Experts of a small language model.
Size: 15 layers, width 192, vocabulary 16384, 24.9M parameters.
Below are experts of layer 2 (counted from 0) of a mixture-of-experts language model. Rows are named router (the router's row for the expert), gate (a neuron's input weights, with its number), up (a neuron's input weights, with its number) and show model dimensions 0-191. Each number is 128 + 24 x the weight over its row's rms, rounded and kept within 0 to 255.
After each expert's rows: a language model's description of what the expert responds to. This comes from a sample of Wikipedia text that the model never trained on.

# expert 16
router [154 134 146 116 148  98 122 102 161 102 133  93 105 119 121 158 132  85 150  83 118 101  92 155 103 112  99 103 102 148 165 140 108 143 147 153 113  90  91  91 145 112 110 168 109 105 143 158 104  98 142 147 154 100 134 111 108 142 132 118 142 100 155 119 163 139 106 105 139 158 142 136 116  92 110 115 131  87  90 150 108 105  90 150 154  87 116 110 118 137  89 163 119 102 112 130  89 138 110 151 156 158 100 126 124 105 143 158 133 132 100 155 109  96 101 161 141 109 114 108 108  88 113 114 151 136 152 132 110 101 111 144 102 105 141  97 157 146  93 157 114  91 155 101 100 114  97 108 103 104  92 147  92 165 158 147 137 138 157 144 103 112 110 111 148 116 111 106 143 138  94 106  99 134 103  98 107 114 157 153  81 153 102 167 148 141 110  97 145 142 146 162]
gate1 [101 109 136 191 139 118 140 148 140 148 106  89 143 128 141 113 103 112 117 137 140 135 131 160 145 112  95 127 129 134 160 203  96 137 160 155 142  90 150 118 147 135 105 148 121 157 100 172  89  72 136 157 155 122 126 145 101  96 121 103 174 130 121 122 152 125 139 114 145 162 174 177 142 147 134  83  96 160 151 140 144  90 102 144 138 136 104 115 128 117 155 118 146 113 137  96 142  83 158 189 121 139 122 132 121 137 111 123  87 137 144 142 154 118 122 173 104 140 110 138 141 104 120 122 117 179 168 102  95 133 100 109 146 131 128 160 149 125 169 146 109 109 131 140 139 128 117 108 119 118 148 134 135 102 159  94 112 101 166 124 112 119 141 144 120 140  83  96 120 138 134 107 125 138 117 133 110 134 130 169 130 172  79 167 148 104  87 111 151 119  83 141]
up1 [154 174 131 157 165 120 132 155 112 141 136 124 143  93 118 140 127 111 123 115 111 138  71 102 140 108 160  82 120  91 108 125 138 121 105 131 129 143  97 135  59 121 163 120 126 100 167 108 136 148 148 106 130 172 143 132 100 150 137 108  57 169 137 117 130 184 119 118 139 147 149 101 122  98 100 144 154 121 130 100 118 106 109 150 134 129  87 134 148 116 141 112 163 120 111 171 156 157 120  96 137  92 106 177 126 139 116 133 124 116 103 129 115 116 146 124 139 110 115 137  95 125 126 145 173 118 109 158 149 108 142 148 144 157 113 103 144 139  82 126  90 150 117 118 118 113 176 124 188 158 147 123  99 155  94 107 132 118 157 154 126 134  88 101 174 171 163 137 161 130  91 140  78 120 118  87 135 129 130 125  96 109 120 135 106 129 105 128 154 117 153 121]
Description: Section heading marks at line start, final year digits, and articles before nationality in biographies, such as ==Distribution==, is an Irish.

# expert 39
router [153 132 142  94 153 108 140  94 163  87 158 103  99 106 120 138 141 102 130 104 108 108  98 152  97 102 104 105 104 154 147 162 110 154 145 152 105  91 109 114 177  97 105 156 106  98 157 150 105 106 157 162 140 101 114 106 106 142 152 104 154 101 151 113 144 153 102 117 153 156 139 152  98  92 110 112 109  98 100 128  94 106 103 155 162  95  97 110  87 108 112 149 103 108  99 171 113 150 104 140 141 135 109 119 106 105 156 144 156 151 103 155 107  95 100 146 149 103 108 104 103 108  99 101 164 148 156 146  98  96 117 152  99 107 145 119 161 148 114 149 103  86 150 106 111 123 107 109 114 103  97 149  98 158 149 147 133 137 146 145 108 103 117 118 150 120  85 111 150 147 111 113  97 130 110 113 108 102 141 149 103 157  99 159 152 148  98 113 153 141 162 139]
gate0 [157 139 134 129 110 143 122 105 110 123 145  91 138 132 127 123 116 130 129 169 124 122 123 144 161 104 126 109 126 170 148 132 104 128 152 174 107 144 149 153 160 153 121 138  93 134 111  86 101 135 138 152 162 121 139 140 124 134 121 108  97 109 120 134  80 115  99 121 143 174 122 114 118 121  88 141 138 116 101 142 114 127  84 112 134 148 148 107  63 100 110 143 133 124  86 170  90 151 155 105 148 158 111 151 129  90 150 169 108  91 118 188  90 114 128 120 141 105 150 127 143  85 114  87 152 146 138 148  98 139  69 131 159 121 135  90 137 112  86 145 142 132  83 106 111 106 165 115 105 124  98 166 124  97 115 156 133  94 125 155 131 145  71 133 117 127 143 146 140 146 144 142 119 118 114 173 134  81 116 164 125 149 102 156 141 132 106 127 108  81 181 118]
up0 [104 103 114 154  78 145 117 133 109 181 128 119 148 151 129 125  92 180 123 138  88 134  95 131 128 139  95 144 149 127 160 137  97 116  97 137  70 142 120 145 152  81 173 142 108 170 166 122 117 170 119 142  91 127 177 123 107 136 118 138 117 110  80 155  76 103  83  80 114 125 100 106 150 130 126 168 119 111  99 154 114 114 124 113 103 151 168 144 132  88 140 122 117 105 168 159 136 136 118 118 150 135 116 132 100 103 123 167 147 134 131 136 102 118 149 124 157 121 120 104 113 178 132 116 122 130 123 110  91 133 109 128 151 110  90 151 109 142 151 133 131 100  99 137 128 136 178 101 178 120 134 164 154  75 137 115 135 129 147 155 146 133 113 139 129 108 165 136 115 145 122 178 145 119 128 159  99 134 133  77 148 168 109 143 143 137 106 111 124 114 128 101]
Description: Capital initials and pronouns such as It, W, L, m after a period or pipe, plus score dashes, units, and odd byte pieces in Japanese text.

# expert 46
router [152 129 166  96 150 106 149 111 160 103 137 108 107 106 109 135 135 108 160 105 103 114 106 169 104  95 106 102 102 160 155 154  97 138 157 153 102  90  94 105 148 103 107 157  99 100 142 148  95 113 160 150 151 103 107 101 114 142 158 114 145  99 169 107 146 151 113 107 154 140 155 154 105 114  94 113 129  96 108 144 102 106 114 149 144  95 115 104 106 108 105 154 112 110 108 142 102 140  87 146 149 153 109 113 110 107 159 136 148 144  87 147 115 101 104 137 132 100 110 103 119  96  94  90 150 164 145 147 106 100  96 171  95 102 155 112 177 151 106 149 117 106 143 103  96 104 108 100 101 119  97 141  93 147 140 141 144 162 142 151 103 118 113  98 145  98  97 105 156 140 113  91 103 130 103 114 110 106 156 142  95 155 120 158 153 151 102 106 146 147 140 148]
gate0 [121 118 120 121  99 116 132 122 118 124 139 120 132 111  78 169 133 153 115 117  54 134 141 147  93 123 114  84 114 127 214 168 108 169 112 129  98 107 111  47 133 129 124  86 124 123 142 135 132 130 147 140 129 117 139 105 118 110 147 157 125 102 119 108 125 130 109  90 135 132 154 127  97 140 159 102 118 126 155 127 103 120 149 162  84  97 101 123 115 104 135 115 123 139 116 158 122 132 116 132 137 122 101  81 118 123 131 154  94 153 150 138 103 112 143 119 123 121 143 120  80 162 112 104 155  93  90 128 154 119 122 109 157 113 133 136 130 175 100 149 107 125 141 133 141 109 160 132 115 115 101 164  74 150 138  87 128 104 121 116 111 101 132 165 113 137 103 162 141 146  96 133 155 121 103 132  84  74 172 123 119 164  69 142 127 121  95 110 133 104 112 147]
up0 [133 117 134 119  98 142 126 109 160 134 125 127 133 116 155 141 107  99 126 120 167  99 165 104 156 106 121 119 156 127  93 106 141 106 130 167 154 135 150 150 130 101 119 214 113 146 105 130 144 144 142 144 114 118 122  94  92  92 133 137 187 109 145 132 144 151 126 142 136  98  99 165 105 105  62 148 148 126 101 123 115 124 139 151 172 136 131 134 124 143  98 159 143 125 142 106 109 127 117 140 126 142 119 162 105 143 123 100 127 132 109 163 211 131 136 112 135 106 127 140 137  81 150  95 110 120 161 121 106 122 158 139  89 146 104  83 127  85 165 116 129 127  85 138 122 175 100 157 115 171 166 141 142 140 134 151 133 129  94 105 139 138  82 113 152 133 150 121 144  97 138 116 112 135 125 127 152 142 124 148  93 121 102 139  72 112 151  91 136 118 185 116]
Description: Mixed cases: Sources labels after sports headings, coordinate symbols like °N, However at sentence start, and mid-word pieces in tables.

# expert 45
router [156  99 160 105 152 107 139  94 154  84 149 108 102 108 124 135 151 109 150 109  93 101  83 158 116  94 122 101 102 155 159 159 108 138 148 152 102 103 112 111 148 110  96 161 107 121 152 136  99 111 153 142 143 118 106 107  96 156 161 101 138  98 164 106 151 147 109 119 159 144 156 157 119  99  96  91 109  96 105 130 102  91  89 139 155 101 107 118  90 118 108 137 123 108  98 153 112 162 109 166 150 125 113 114 120 110 153 154 153 141  95 154 100 108  98 140 121  90 111  96 100 112 107  94 160 149 155 147 102  99 110 143 116 109 158 112 164 149 104 149 105 116 159 107 110 112 109 104 109 103  85 156 106 152 136 133 151 143 146 140 110 104 118 104 156 108 108 110 164 154  99 105 109 135  97 101 102  99 139 156  94 138 110 162 153 157 104 113 144 146 164 137]
gate0 [109 150 130 103 108 128 141 128 189 190 137 121 122 134 104 133 147 157 113  77 133 110 142 147 118  95 124 102 133 128 121 122 117 111 135  85  97  99 127  80 122 102  86 159 158 147 116 162 118 112 130 131 139 115 123 121 103  86 113 142 149 104 124 127 146 149 109 152 135 134 121 131  79  79 132 126  94 117 123 213 134 102 120 135  97 134 100 105 106  89 101 119  96 130 108 142 119 112  90  88 136 121  86  88  69  95 158 152 163 111 111 116  84 110  90 140 126 147 114 132 140 142 123  98 180 121 119 122 109 123 138 132 153 116 113 146 154 163 102  91 143 159 160  95 151 103 147  93 135 159  97 174 121 151 106 108 105 152 125 161 144 115 143 121 147 138 111 117 148 139 119 121 129 120  96  93 141 105  97 127 127 109 100 119 145 117 110 158 141 139 161 139]
up0 [158 113 164 110 174 154 124 127 115  75 125 105 116 110 123 118 152 109 147 123  95 149 120 100 145 148 187  84  47 138 185 162 138 177 126 159 122 120 138 148 121 135 158 103 104 127 123  72 134 126 113 148 104 101 107 113 138 119 128  95 113 130 142 131 104 127 130 117 118 124 154 144 216 131 124  96 153 136  99 117  89 170 140 112 164  95 120 154 157 143 175 157 112 114 168 129 164 140 121 134 136 131 132 148 139 128 131 133 116 144 162 126 114 133 171 123 132 128 134 147 110 137 119 138  99 116 117 148 133 114 133 132 124 118 127 122 117 114 142 162 123 145 112 167 164 154  85 102 102 120 155 129 111 105 131  87 127 125  76 116  98  99 119 164 112 129 161 136 138 105 139 173 148 116 145 101 115 156 149 106 110 137 192 141 147 141 120  98 117 130 115 111]
Description: Month names in birth–death dates and date lines, such as August, October, January, plus first-name and mid-word fragments.

# expert 27
router [192 104 186 145 168 128 145 127 112 114 210  31 111 108 106 182 135 122 148 110  99 121 102 134 120 125 108 104 122 150 143 154 108 120 157 138 107 114 122 125 151 102 115 128 122 114 137 127 112 129 176 150 131  97 100 141 102 149 137 128 142  99 124 101 150 126 111 120 152 115 132 143 139 123 121 136 134 132 134 140  89 109 109 137 194 129 118 144 123 111 112 148 107 105 112 172 114 122 105 151 167  93 104 114 115 117 147 154 146 122 130 129  97 104 108 150 102 118  96 111 113 132  93 104 129 151 166 123  98 114 112 118 108 135 173 115 146 155 110 157 113 131 140 105 130 120  73 119 122 104  98 153 110 133 142 123 129 142 148 156 117  76  97 114 121 127 127 129 148 156 112  88 121 182 130 123 125 114 160 121  96 148 109 185 134 122  89  91 109 149 139 126]
gate1 [112 126 134 103  98 111 144  67 103 155  86 105 125  82 111 144  85 135 119  99  95 139 180 120 169 115 150 107  92 130 133 160 147 154 126 132 153  96 134 123  84  93 117 140 118  98 130 108 105 132 132 154 146 148 123 107 123 127 123 119 139  92 126 135 137 112 118  94 125 103 119 160 138  85  95 120 126 132 115 105 142 110  82 104 148 125 159 121 140 138 135 113 180 140 113 141 115 131  78 171 136  84 134 116  98 132 116 141 140 104 155 111  67  97 136 149  96 118  81 109 135 112 134 131 134 165  98 131 144 129 159  87 129 164 132 123 115 131  72 138 153 158 100 168 144  81  73 162 128 162 145 144 153 137 144 135 137 126 158 135 140 138 181 128 147 144 134  99 152 163  85 131 132 133 119 146 126 162 137 130 117 151 121 151  93 127 144 127 146  74 138 133]
up1 [135 158 140 117 157 117 166 144 107 105 164  86 136 128 122 164 143 131 122 108 111 129 151 117 115 164 152 150 116 147 144 153 129 154 171  97 141 110 169 124 122  71 130 144 137 135 121 116 140 114  99 155 104 128 142 137 115 131 105  96 116 129  89 133 124 140 174  90 127 142  96 171 203 119 131  98 135 126 107 143 132 130 120 121 125 121 139 126 115 137 135 137 182 103 128 134 130 118 128 129 175 107 123 135 120 125  86 156 143 107 136 102 101 102 129 161 123 129 122 139 134 129 127 142  71 154 128 123 126 122 143  99 134 120 139 149 104 141  63 146 145 198 133 133 150  73 147 155 123 105 146 112 178 153 102 141  94 117 118  79 142 123 151 180 106 148 120 148 161 141  95 114 123 124 121 161 159 135 205 108 162 171 121 146 133 103 135 140 142 100 115 157]
Description: Single consonants or short letter pieces inside the middle of names and rare words, such as c, h, b, w, after a capital opening.

# expert 57
router [166 110 157 100 148 111 138  92 158  89 135  98  97 103 116 143 138  85 151 102 103 110 102 163 119  91 120 112  84 147 154 159 110 141 156 158 110  91 108 102 141 106 108 155 107  96 138 148  97 112 159 157 144 107 119 111 119 139 157 115 144 109 165 111 139 138  96 103 149 148 143 136 111  99 118 104 100 102  96 125  94  96 125 152 137  91 106 101  92 115  96 124 103 121 110 149  93 147 108 155 157 142 102 116 115  91 143 150 158 140 105 169 111  95 106 151 135  95 113 108  96 109 106 117 158 158 160 142  97  99 116 152 105 111 154 112 158 142 101 157 114 114 147  89 102 125  99 106  98 116 105 154  93 163 145 143 155 135 138 147 101 118 120  99 143 123  95 101 170 153  96 111  97 139 109 109 117 101 149 151 109 151 108 162 156 164 107 122 137 154 150 153]
gate0 [116 123 139 124 102 171 135  62 145  98 124 114  98 131 109 103 131 148 101 106 148 109 132 135 121 119 103 144 102 139 127 149  81 146 118 152 146 128 101 122 165 121 166 195 126 126 134 121 129 131 143 144 104 133  90 131 126 118 121 127  85 122 148 122 154 141 132 110 138 135 139 143 120 145 113 122 111 195 133 138  97 134  65 101 143 136 153 116 142 103 141 130 109 104 136 114 112 132  98 114 131 120  43 179 169 122 134 109 128 120 163 120 101 141 130 130 105 151 136 110  70 107 137 140 142  97 116 131 117 166 164 121  95 115 114 108 118 116 104 159 123 131 182  97 112 142 163  66  83 126 120 136 139 127 150 170 140  86  93 136 134 155 108 164 157 137 118 126 103 108 113  88 147 134  94  95 126 133 174 137 122 124 116 139 149 186 110 134 123 129 155 131]
up0 [110 113 103 166 110 127 146  74 139 115 127 154 143 130 120 104 120 133 109  78 157 106 122  84 106 100 125 141 134  94 135 130  91 115 118 121 141 107  99 118 102 151 162 181 111 137  90  96 141 155 151 126  99 166  99 159 157 127 134 134 133 148 125  91 151 169 136 106 134 123 134 167 107 183 123 128 125 160 101 168 132 145 128 138 138 180 130 100 117  99 140 102 115 130 158 114 108 117 106 126 138 145 145 132 159 126 141 135 138  99 130 126  51 161 129 131 130 165 113 129  78 112 126 139 144 147 118 134 128 157 128 164 134 144 116  96 120  70 103 125 120 144 124 138  74 140 149  84 107 136 123 143 196 124 130 161 139 122  73 137 132 137 152 163 133 133 104 143 101 116 128 118 181 152 119 102 133 142 171 116 175 107 135 149 122 146 145 141 140  79 137 143]
Description: Table column headers and cell values, such as GF, Opponent, Votes, Pos, MF, FW, small numbers between pipes, plus coordinate endings.

# expert 33
router [161 128 144 100 160 110 135  85 158  94 149 120  99  91 108 132 133  88 146 102 102 114  94 155 113 113 117  96  94 153 150 161 110 143 162 159 103 109 115 119 145 101 103 146  97  97 148 146 107 112 150 145 149 105 107 117 102 148 160 108 155 115 157 103 151 163  90 111 161 149 167 149 109 117  98  91 108  86 101 147 125 104 115 158 149 113 120 106 101 114 111 160 114 118 100 159 112 138  93 165 129 133 107 110 110  96 162 148 143 136 114 152 115  96 113 135 107 109 115 102 112 110 104 102 156 155 156 142  98 114 115 146 109 105 159 105 150 153 110 161 109 105 162 108 121 122 115  98  95  97 109 157  95 158 153 130 147 146 169 139 102 115 104 111 166 107  94 109 150 153 107 117  95 157 103 109 106 107 144 162 103 153  87 141 146 148 105 111 133 172 150 152]
gate1 [146 109 161 129 133  85 123 101 124 108 110 133 108 124 102 157 138 144 131 148 139 102 112 140 107  99 121 101 121 142 156 147 174 134 120 131 146 147 112 149 145 141 129 132 133 133 123 201 136 130 129 142 110 138 115  84 137 123 151 107 179  80 115 135 179 123 115 124 131 105 147 144 136  98  91 120 122 125 132 115 141  86 107 118 146 137 134 153 138 135 116 146 103 121 124 166 115  79  78 147 178 144 120 131  91 123 164 103 101  75 157 136 137  64 120 106  98 137 100 146 127  97  96 130 163 138 120 127 139  79 153 173 106 154 135 103 118 153 107 150 112 126 129 101 105 158 112 129 124  85 118 112 134 158 145 187 127 157 111 108 105  92 113  67 121 141 118  97 126 125 151 125 165 150 120 118  98 163 118 144 162 154  97 122 168 152 156 131 156 168 133 149]
up1 [ 77  96 151 131 158  91  92 159 131 116 137 119 161 139 118 167 131 156 126  84 161 140 115 146  92 117 116 147 159 136 140 167 108 133 116  93 116  89 122 151 185 125 137 150 129 162 131 152  97 121 119 127  99  84 120 124 187 147 147 184 115 140 146 154 118 146 136 146 115 148 149 145 148 135 138 148 112 111 118 121 155  83 141 132  71 145 120 153 148 180 101 147 121 102 152 186  99 139 152 134 159 163 140 127 109 131 143 106 102  99 126 109 127 153 125 117 112 157 139 105 115 102 118 127 133 100  99 116 188 111 145 135 125 144 102  89 110  90 107 130 144 125 177 128 124 182 129 144 139 146  78 128 115 128 128 147 111 131 136 111 113 153 147 128 149 158 133 162 117 105 151 137 137 147 100  98 113 102  97 129 129 143 126  75 155 126  89  94 144 129  98 116]
Description: Commas, and and periods, plus century and period after ordinals and year prefixes like 188, 191, 192 in dates and statistics.

# expert 59
router [146 113 151 102 158 107 138  95 168  97 135 122  98 105 100 139 150  97 147  95  95 104  91 158 101 111  97 107 113 157 141 158 114 155 157 154 109  93 104 122 138 108  94 139  92  89 144 160  97 103 148 142 154 113 114 107 104 135 147  96 139 105 173 108 130 150 104 113 152 143 150 153 114 102 106  96 107 109 100 149 111  90  84 150 156 103 106 117 107 118 111 160 110 114 108 142 115 148 109 156 162 123 111 113 109 104 147 151 159 142 101 161 102  97 117 142 117 100 123  97 103 110 111 107 172 144 157 148  99  97 112 150 110 107 156 108 149 154 102 153 104  92 146 115  92 130  88 100  91 121 109 153 108 151 136 148 146 140 160 142 103  98 110 103 154 109 112  99 160 143 108 107 105 153  86 103 104 103 148 164 114 152 109 162 153 143 103 110 143 123 147 152]
gate1 [154 146 188 113 133 109 138 103 152 110 147 149 126 130 108 124 127 102 172  99 117  98 112 166 140 127  81 111 128 116 140 119  88 149 144 136 136 104 135 110 116 110 100 141 115 161 159  87 123  85 126 125 120 159 137 112 146 105 124  97 158 107 154 119 152 139 139 116 141 115 109 179 125 129 114 107 156 150  95 180 147  60  97 169 152 122 147  92  99 104 105 141 113  96 115 162 133 161 124 140 122 153 131 164 130 119 122 115 166 128 129 131 132 106 100 121 138 141 159 105 109 119 118 129 130 127 161 152 118 116 125 183  89 133 106 154 136 133 126 127 114  83 157  98 120 131 120  95 171  89 140 140  94 160 125 151 109 127 165 162 114 106 148 141 133 162 120  93 172 169  78 138 109 133  99  97  79 100 103 146 112 150  98 133 146 119 128 111 161 146 172 140]
up1 [140 136 130 158 106 121 152 131 149 129 148 122 145 126 124  79 165 114 176 114 144  80 122 105 125 120  99 157 140 119 114 149  97 141 161 104 124 119 117 126 130 129 107  89 129 113 162 118 115 113 113  95 143 188 139 125 186 124 101 103 179 105 126 124 175 152 113 145 148 119 124 144 124 113 136 130 153 175 113 135  86 124 122 126 164 142 167 109 104 101 100 127 123 140 159 147 149 155 152 139 120 152 161 174 137 128 123 128 137 108 159 139 113 128 126 126 121 170 148 126 108  87 121 151 152 165 161 181 167  87 119 167  87 129 108 146 129 134 130 123 147  73 142 123 110 195 112 112 190 136 133 127 112 150 140 168  97 121 145 149 131 120 162 147 118 160 108 124 177 131 104 139  96 131 160  78 157  93 130 147 131 143 125 148 121 113 125 120 145 138 159 112]
Description: Nouns and units in statistical or descriptive contexts, such as years, age, species, population, °, km, plus table pipes.

# expert 3
router [160 120 148 111 143 103 162  98 149 104 122 108 104 103 116 146 137 114 156 105 100  92 107 132 113  85  94 100  98 162 139 168 122 138 168 166  98  92 111 100 140 102 105 153  96  98 159 155 104 116 145 155 148  85  87 109 115 149 153 103 146  95 156 110 162 154  95 106 168 143 151 147 110  88 116 110 107 109 114 129  94  97  97 160 142 102  99 103 104 102 103 162 107 108 108 144 106 145 117 154 133 146 108 107 102 109 151 143 152 149 102 159 114  99 104 140 148 107 105 100 111 104 109 104 158 151 160 157 102 100 112 145 103 103 148 116 161 159  95 165  95  98 166  94  96  99 110 101 103 113 106 153 114 157 144 148 151 153 139 141 106 126 116 115 159 115 105 105 157 143 134 107 112 133 109 108 123 111 152 135 112 155 110 149 148 157 107 113 139 146 145 139]
gate1 [109 136 106 126  95 124 126 114 121  99 126 102 127 132 117 153 133  63 118 120 156 143 127 122 114 109 133 109 121 173 137 144 160 132 153 160 130 110 116 119 159 116 138 118 148  78 153 127 126 160 138 113  83 119 133 121 104 102 149 123 117 136 107  73  99 114 106 146 129 166 126 165 100  55 131 128 116 104 140 141 134 138 136 147 101 137 107 125 120 176  93 115  95  89 115 128 102 144 106 100 135 135  85 118 124 106 155 128 134 113 119 176 145 122 144 172 137 116  97 143 152 102  92 138 129 104 105 137 152 161 155 125 124 110 105 111 135 148 134 154 107 126 105  64 145 156 158 140 132 158 102 175  86 137  92 170  97 118 184 101  97  63 141 131 111 141 102  76 113 159 137 138 120 122 113 110 119  83 157 134 111 112 139 120 102 110 140  81 117 122 138 119]
up1 [155 128 155 119 152 127 156 142 157 124 143 138 104 126 139 136 102 164 144 130  85  93 128 161 153 106  91 146 126  93 135 150  78 136  94 100 116 121 143 137 103 127 102 118  93 201 110 136 126 101 125 176 171 146 135 158 145 147 124 136 152 125 140 161 132 146 137  93 153 104 134 111 162 155 111 126 128 136 124 126 111 120 122 123 157 109 136 121 146  75 142 146 158 144 158 144 166 122 159 187 145 130 175 108 156 141  91 143 111 111 110  84  87 122 129  67 145 148 156  93  95 137 152 114 131 126 151  97  86 100  89 150 134 117 155 137 118 114 132 114 123 124 149 164  96  88  97 114 117 123 130  97 123 129 159  87 161 144 107 146 140 168 129 135 158 124 152 154 147 143 109 113 141 141 100 138 141 148  96 141 132 134  91 147 172 145  99 176 112 137 134 149]
Description: Word pieces inside foreign or unusual proper names in lists and titles, plus sentence-opening pronouns and there, such as He, it, There.

# expert 63
router [154 119 155 103 144 109 164  88 157  98 135 103  91  99 101 137 149 111 148  97  92  99  89 147 103 100 106  99 123 154 140 143 100 144 160 155  96  94 102 114 139 100 100 153  94  92 152 155 103 108 152 146 151 102  96 117 105 151 146 115 137 112 152 101 149 158 105 103 144 153 151 149  99  95 109  93 109  98 117 135  98 100  90 149 144 107 102 102  90 110 107 155 103 111 107 158 108 150 106 158 156 151 116 107 100  94 151 146 145 152 101 151 115 105 100 146 140 107 109 100 106 104  98 100 149 158 153 130 111  97 102 160 116 102 137 105 167 152 109 150 112  95 149 107 106 125 107  88 103 123  94 148 101 150 155 135 147 138 159 146  97 108 115 111 146 111 110 105 148 143 104 113  98 126 102 113 107 103 140 147  97 150 118 148 145 152 104 113 164 156 155 151]
gate1 [154 115 140 114 111 142 127 147  92 146 136 110  76  97 137 165 136 163 113 138 126 119 139 160 101 114 196 136 113 176 137 153 130 120 135 119  68 136 133 127 116 143 113 151 129  88 147 147 158 129 127 140 149  99 139 143 102 114 111 118 113 133 147 104 157 116 142 119 122 141 130 136 162  97  83 116 145 123 106  94 112 140 136 124 161 162 109 137 124 145 120 118 105 102 113 153 166 133 109 128  99 126 162 122 145 125 137 202 137 153 113 135 143 139 103 135 112 107 104 102 106 153  74 119 162 142 129 100 122 133 134 102 161 130 128 101  90 144 102 161 126 129  81 109  90  84 101 117 130 130  92 125 109 133 175 141  83 162 136 138 136  92 116 129  77 154 107  78 158 139 100 100 130 147 148 133 145 114 110 139 151 170 116 139 144 125  93 146 156 142  73  74]
up1 [139 125 155 130 134 144 140 139 106 118 148 123 105 138 131 106 133 197 135 124 116  95 127 159 127 118 141 145 105 172 146 164 123  99 142  89 123 117 146 141 121 136 133 115 120 112 128 137 129 128 114 178 134 113 102 144 138 133 134  81 104 148 130 140 136 132 117 184 143 142 106 171 162 171  45 113 113 130 157 113  92 108 147 109 147 147 112 139 144  90 131  99  86  83 148 143 134 135 110  80  83 129 131 100 123 111 133 180 122 123 106 105 130 138 145 164 101 128 133 111 128 140 106 133 136 121 116  92 123 142 119 134 140 181  93 145  85 116 125 126 130 107 115 111 124 131 147 182 158 149 119 143 103 139 111 163  98  90 147 129 143 109 174 133  55 121 119 116 161 131 166 111 124 120 153 125 118 133 103  82 159 137 148 140 134 118 124 139 171  92  78  88]
Description: Articles and prepositions like the, in, on, de, plus family and birth words like born, son, father, mother in biographies.

# expert 52
router [161 119 140  98 139 108 156 111 149  97 119 121 100  95 113 144 141 104 149 113 112 104 111 163  94 100 113 118  94 160 163 156 102 156 149 139  97 108 118  95 162 105 104 161 109 105 161 158  96 110 147 135 154 102 111 124 101 141 149 111 135 103 174 116 139 161  98 109 158 145 154 151  99 107 114 111 123 105 105 142 107  94  94 145 138  91 109  91 113 111 113 160  98  96  87 144 114 168  94 150 145 143  99 118 109  97 158 133 159 153 110 141 111 102 101 147 133 111 117  93  93 107 105 101 142 150 147 157  97  88 108 160 113  98 164  98 150 140 111 156 119  91 150 102  88 115 121 102 107 115 109 129 103 147 144 156 137 133 162 147 103 100 112 113 142 104  93  99 162 152 102 106 100 144  98  92 119 104 147 145  97 148 103 145 146 145 119 108 148 144 152 156]
gate0 [140 130 112 105 111 152 139 124 118 153 136 104 115 116  75 119  90 158 122 102 138  96  74 155 129 127 156 107 141 131 155 127  76 146 182 101 145  87  93 102 144 120 122 139 123 124 137 131 128  81 130 106 118 149 147 121 122 115 186 126 112 132 133 139 113 143  81 127 121 140 125 137 132 147 119 127 144 146 123 164 142 110  81 149 148 103 136  84 166 119 107 144 116 136 112 140 145 162 102 144 124 118 120 108  92 155 151 117 128 119 180  98  88 116 140 132 137  95 168  85 130 120 193 128 127 151 114 197 106 101 148 121 109  65 145 155 153 176 148 141 132 130 142 145 125  84 102  96 170  99  94 159 136 117 128 117 134 146 111 132  91 125 135 104 119 109 135 112 138 125  75 122 135 156  77 130 134 166 113 110 120 104 139 129 100 127  85 132 119 113 138 135]
up0 [139 136 152 137 104 148 126  80 129 121 128 155 145 149 142 135 139  89 126 141 117 123 145 118 102 102 170 136 128 106 136 134 136 149 117 172  84 189 158 128 117 130 150 116 134 154 145 138 153 134 141 140 143 147 122 105 143 101 102 150 132 138 150 180 134  81 181 104 116 151 225  97 129  93 106 186 139 116 120 104 114 135 121 111 140 144 122 147 119 182 129 126 133  86 130 129 113  74 128 120 149 160 125  95 134 118 126 147 102 130 103 159 136 118 149 120 133 151  77 118 138 133  82 132 167 139 188  90 158 120 134 155 133 166 117 115 100 144 137 163 104 111  72 107 141 157 161 148  98 119 158  83 114  87 122 121 117 115 144 120 150 125 112 124 138 149 140 129 116 101 147 114 110 115 127 134 121 141 128 155 160 147 102 119 176 132 157 116 135 148 143 128]
Description: Common nouns after the or his naming places, institutions or roles, such as area, University, Minister, Career, District.

# expert 9
router [155 118 172  95 155 113 138 104 155  95 163 101 105 100 104 148 146  95 142 104 102 120 108 144 106 112 109  99  93 164 174 166 110 140 161 151  95 117 107 105 152 105  98 151  99 100 142 151 103 110 159 140 140 105 104 117 116 151 162 110 145 108 151  95 164 169 101 120 138 154 143 134 113 113 103 123 110 101 124 138  98 110  97 161 154 104 106 109  91 119  89 146  95 104 107 147 103 149 106 156 156 144  99 113 105 101 159 153 152 146 104 151 108 101 101 147 132 117 109 112 110  99 110 104 169 169 159 141  98  98 126 143 113 104 151 113 159 139  99 157 114 109 159  97 113 119 105  95 100 121 104 150 111 151 140 143 152 139 149 148 105 114 119 102 149  93 108 101 156 152 105 109 104 142  93  95 101 105 144 165  95 140 110 150 150 157 118 105 150 152 149 138]
gate1 [128 119 151 136 151 102 128 103 141 123 125 119 134 119 170 142 169 126 117 114 153  89 133 103 155 154  87  96  88 136 133 137  92 154 185 105  95 138 160 117 121 107 104 110 127 129 104 153 122 125 192 106 124 147 153 153 115 149 167 110 119 171 125 114 158 142 168 113 148 115 126 116 126 144 120 112 151 145 109 117 125 152 110 135 166  62 112 103 172 146 120 171 103 134 134 156 110 119 125 149 142 137 119 121 175 174 150  89 179 130 132 154  85 159 128 141 107 107  70 123 128  97 156 113 140 120 155 146 104  93 109 147 113 138 151 139  98 136 102 113 149 146 143 123  95 125 111 104 126 131  96 117 127 127 134 106 170 169 123 140 108 138 103  99 119 128 124 148 148 163 102 125  76 141 149 108 146 122 110 148 142  82 117 138 150 118 144 185 111 154 107  85]
up1 [176 129 157 143 129 120  96 165 114 130 101  92 154 139 116  94 115 108 125  99 142 117 116 115 183 172 165 118  74 151 159 144 108 159 128 147 138 143 151 166 167 120 120 130 119 152 128 181  83 144 128 104 154  92 103 143  81 142 167 141  96 137 130  94 106 127 116  98 150 133 140 113 159  81 142 104  83 108 102 135 155 124 134 122 149 115 120 120 156 131 138 143 111 139 102 126 133 142 102 133 138 150 188 168 151 125 138 120 125 116 120 159 116 168 135 103 107 106 130 131 128  92 137 117 132 120 109 133 116 161 142 139 142 127 106 103  89  79 119 151 158 167  90 144 144 119 161 150 138  98 145 104 160 117 130 130 120  98  95 109  73 122 109  82 123 133 106 119 147 125 130 107 149 170 130 133 150 135 135 120 131  72 149 125 139 107  82 159 107 124  87 150]
Description: Short opening letter chunks of words after and, the, of, such as f, b, re, st, pit, plus the preposition in.